config.yaml
experts_per_token: 1
moe_layers: [0, 1, 2, 3, 4, 5, 6, 7, 8, 9, 10, 11]
router_score: "softmax"
tie_embeddings: false
optimizer: "soap_variant"
lr: 0.00583
batch_tokens: 131072
dataset: "wikipedia_en"
Below are experts of layer 5 (counted from 0) of a mixture-of-experts language model. Rows are named router (the router's row for the expert) and show model dimensions 0-127. Each number is 128 + 32 x the weight over its row's rms, rounded and kept within 0 to 255.
After each expert's rows: a language model's description of what the expert responds to. This comes from a sample of Wikipedia text that the model never trained on.

# expert 2
router [124  72 119 145 142 122 174  99 100 122 105 112 186  85 164 142 140 150  86 113 165 138 119 145 116 168 173  91 149 150 156 113 130  83 121 135 159 106 137 142 131  74 132  74 203 145 181  68 142 127  97  98 113 187 106 164 169 129 121 107 107 211 119 104 109 159 117  95 153  97 107 141  92 190 153  97 138 106 128 127 112 157 116 114 101 115 119 180 140 121 141 128 158  94 203 124 128 159 174 139 137 117 124 104 184 152  70 148 174 182 130  84 131  84 178 117 115  77  93 156  99 122 108 143 115  68 123  86]
It responds to: Table and infobox markup. Pipes, hyphen bullets, line breaks and header words (Votes, Candidate, Total, %) in wiki tables, infobox lists and coordinates.

# expert 12
router [143 131 100 123 139 100 140 128  90 177 147 153 163 119 168 137 163 119  88 113 147  99 112 184 153 115 141 141 120 150 164  75 199 104 165  89 147 130 149  59  60  60 110 159 173 155  75 150  55 173 107  95 107  96  98 121 130  81 135  85 146 125  96 115 137  87 185 199 101 176 158 146 138 132 148 160 158 179 144  87 162 187  96 125 177 135 140  82 187 133 122 148  77 118 105 133  94  93 165 142 126 146 153 126 151 136 103 171 147 139  79 113 137 142 150  92 133 114 123 141 106 136 127 115 114 134 141 153]
It responds to: Copula verbs and year digits. Main verbs was, is, were, been right after the subject in opening definitions ("The 1963 season was"), plus final digits of years.

# expert 4
router [152 129 202 110  72 135 117 150 154 124 120 106 111 201 196 110 113  74  65 161 148  90 170 193 167 131 166 139 154  97 121  87 178 153  68  97 122 162 130 100 157 134 103 128 100 142 168 125 123 141 127  78  97 122 215 123 146 188 101 121 109 147  83 170 158 179  94  96  88 112 106 132 175 141 147 106 114  59 123 112 105 124 161 152 115  62 103 123 133 152 157 149 153 136 101 144 152 169 127 114 145 162 142  89  96 148 109 107  99 120 152 131 124 190 112 170 133 106 141  81 128  95 171 148 128 192 121 178]
It responds to: Western personal names. Common first names (John, George, William) and final pieces of European surnames and place names, such as Napole-on, Elean-or, -ton, -ampton.

# expert 0
router [138 101  76 154 116 123 116 171 110 138 135 140 146 106  97 106  68 142 123  66  90  56 106  84  67 161 114 137 156 172 132 115  89 217 173 184 147 124 109 111 173 100 145 137  98 132 175  84 100 119 120 125 100 145 129 135 169 135 122 122  86 135 129 178 164 115 130 151 182 161 113  81 126  99 109 102  91 117  52 157 114  93 121  62 176  85 157  91 164 115 160 112 159 115 102 139 130  74  98 142 214  57 151  67  96 111 140 157 111 148 104 146 124 157 127 112  92 112 129 114 170 247 127 120 157 153 127 157]
It responds to: Name-start word pieces. Second pieces inside proper names after a capital initial (M-im, J-im, N-im-zo), plus spaces and en dashes in tables.

# expert 14
router [148 134 122 135 205 150 107  83 116 147 111 114 114 114  73 145 160 141 123 166 134 121 116  90 131 125  72 172 123 185 154 156 124 158 160 152 136 143 129  71 159 125 127 157 113 155  66 164 133  98 166 181 155 158 174  84 127 153 158 134  63 108  96 158  99 119 145 135 217  94 138 101 145  81  87 138 141  72 166 132  71 102  97 189 113 133  99 141 115 142  99 147 109 178 150 113 129 167 150 139 100 188 121 131 116  70 108 144 157 131 131 101 133 107 180 115  77 155 158 113  98 102 151 130 116 139  81  93]
It responds to: Prepositions. Prepositions such as of, in, to, from, on right after verbs or nouns in biographies ("grew up in", "returned to", "genus of").

# expert 13
router [ 85 116 170 146 201  87 117 120  75 129 154 155 113 114 129 126 110 199 169 127 146 193 155  92  75 136 131 189  85 134 145  79  86  95 160 178 104 103 158 161 149 163 114 121  82  93 117 130  85 169 124  46 156  60 114  75 123 118 118 123 123 175 184 125 112 169 165  60 107 158 151 176 117 105  71  96 132 177  89  69 133 148 109  75 177 142 127 116 143 163 120 133 107  78 176 110 119 130 147 146 128 161 193 134 140 156 102 169 136  95  66 114 139 136 138 124 169  80 104 141  96 183 122  97 141 104 158  60]
It responds to: Line and section ends. Sentence-final periods before line breaks, closing == of section headings, and line ends of table rows and list items.

# expert 8
router [128 108 102 104  84  58 134 124 135 150 105 120 126 149 167 115 139 168 115 169 189 137 194 150 106 109  50 116 107  73 186  97 115 145 177 152 145 165 120 144 178 181 180 198 103 100 184 106 178 125 135 141  91 126 130  88 135 120 162 130 126 126 135 140 112 103 165 166 104 137 164 116 116 117 148 136  95 126 118 141 131 163 133  98 134 116 137 104 117  89  96  81 115 154 171 169 119 132  97  78  67  84  86 133  76  77 157  64 137  83 114 131 109 102 110 176 116 166 116 166 176  65 153 144 161 150 116  93]
It responds to: Determiners and counted nouns. Articles, numerals and quantifiers after a or the (one, same, first, three), plus opening quotes in review phrases like "must watch".

# expert 10
router [132 125 102  56  96 128 109 142 159 106 111 113 117 110 124 128 113 111 166  74 108 142  74 109 155 118  46 118 154 151  47 151  81  84  94  95 108  99 154 170 122 126  80 113 147 123 124 135 177 157 107  96 181 138 158 122  93 132 151 175 196 112 210 118 177  97 143 116 110 179 108 133 113 157 165 108 121 108 132 110 154 103 158 118 143 174 119 159  96 180 131  96 142 143 160  99 126 180 122 101 174  78 170 147  97 144 173 156 170 104 171 146  75 105 165 110 170 164 145 146 135 122  44 131 148  99 148 160]
It responds to: Mid-word consonant pieces. Inner word pieces after an initial c or p in common and technical words, such as c-od-ing, cop-ed, ped-ic-el, mechan-ic.

# expert 7
router [105 198  28 127 115 108 145 194   9  90 169 193 104 121 131 161  64 166 145 105 129 171 151  90 110 126 138  94 149 149 124 158 147 131 110 144 166 111 125 159 163 136  98 146 119  92 147 102 114 112 104 142 176 153  93 115 105 126 149 159 120 178 167 157 171 100 134 127  64 124  99 159 190 139 156 151  43 127 203 157 112  89 125 125 133 146 159 128 162  69  67  69 133  77 132  99 111 103 147 128 130 124 126 150 151 149 103 158 155 138  81  85 143 104 123 138 109 100 112 153 108 113 115 161 141 102 153 117]
It responds to: Title and name starters. The, the and first words or pieces opening titles and proper names, e.g. Babylon 5: The Road Home, San, Fort, New York.

# expert 3
router [130 139 119 127 190 167 149 144  86 111  90  76 182 103 104 108 118  99 108 156 145 114 109 172 125 130 117  84 197 164 108 146 131 125  74 128 111 150  37 114  66 185 158 139 135 129 153 179 193 119 181 120 156 123  83 128 157  87  40 148 135 105 102  51 139 121 133 163 176 167 143 123 124 146 145 128 151  94 137 159 189 142 138 163 114 139 118 149  45 147 217 162 174 126 110 108 106 160  91 144  91 174  99 127 117 131 124 101 105 180 145 104 116 124  89 145 139 117 162 155 157 106  86 123  70 156  76 121]
It responds to: Digits in numbers. Single digits inside multi-digit numbers: years, percentages, scores, statistics and dates in tables and census text, e.g. 19'9'1, 2'5'.7%.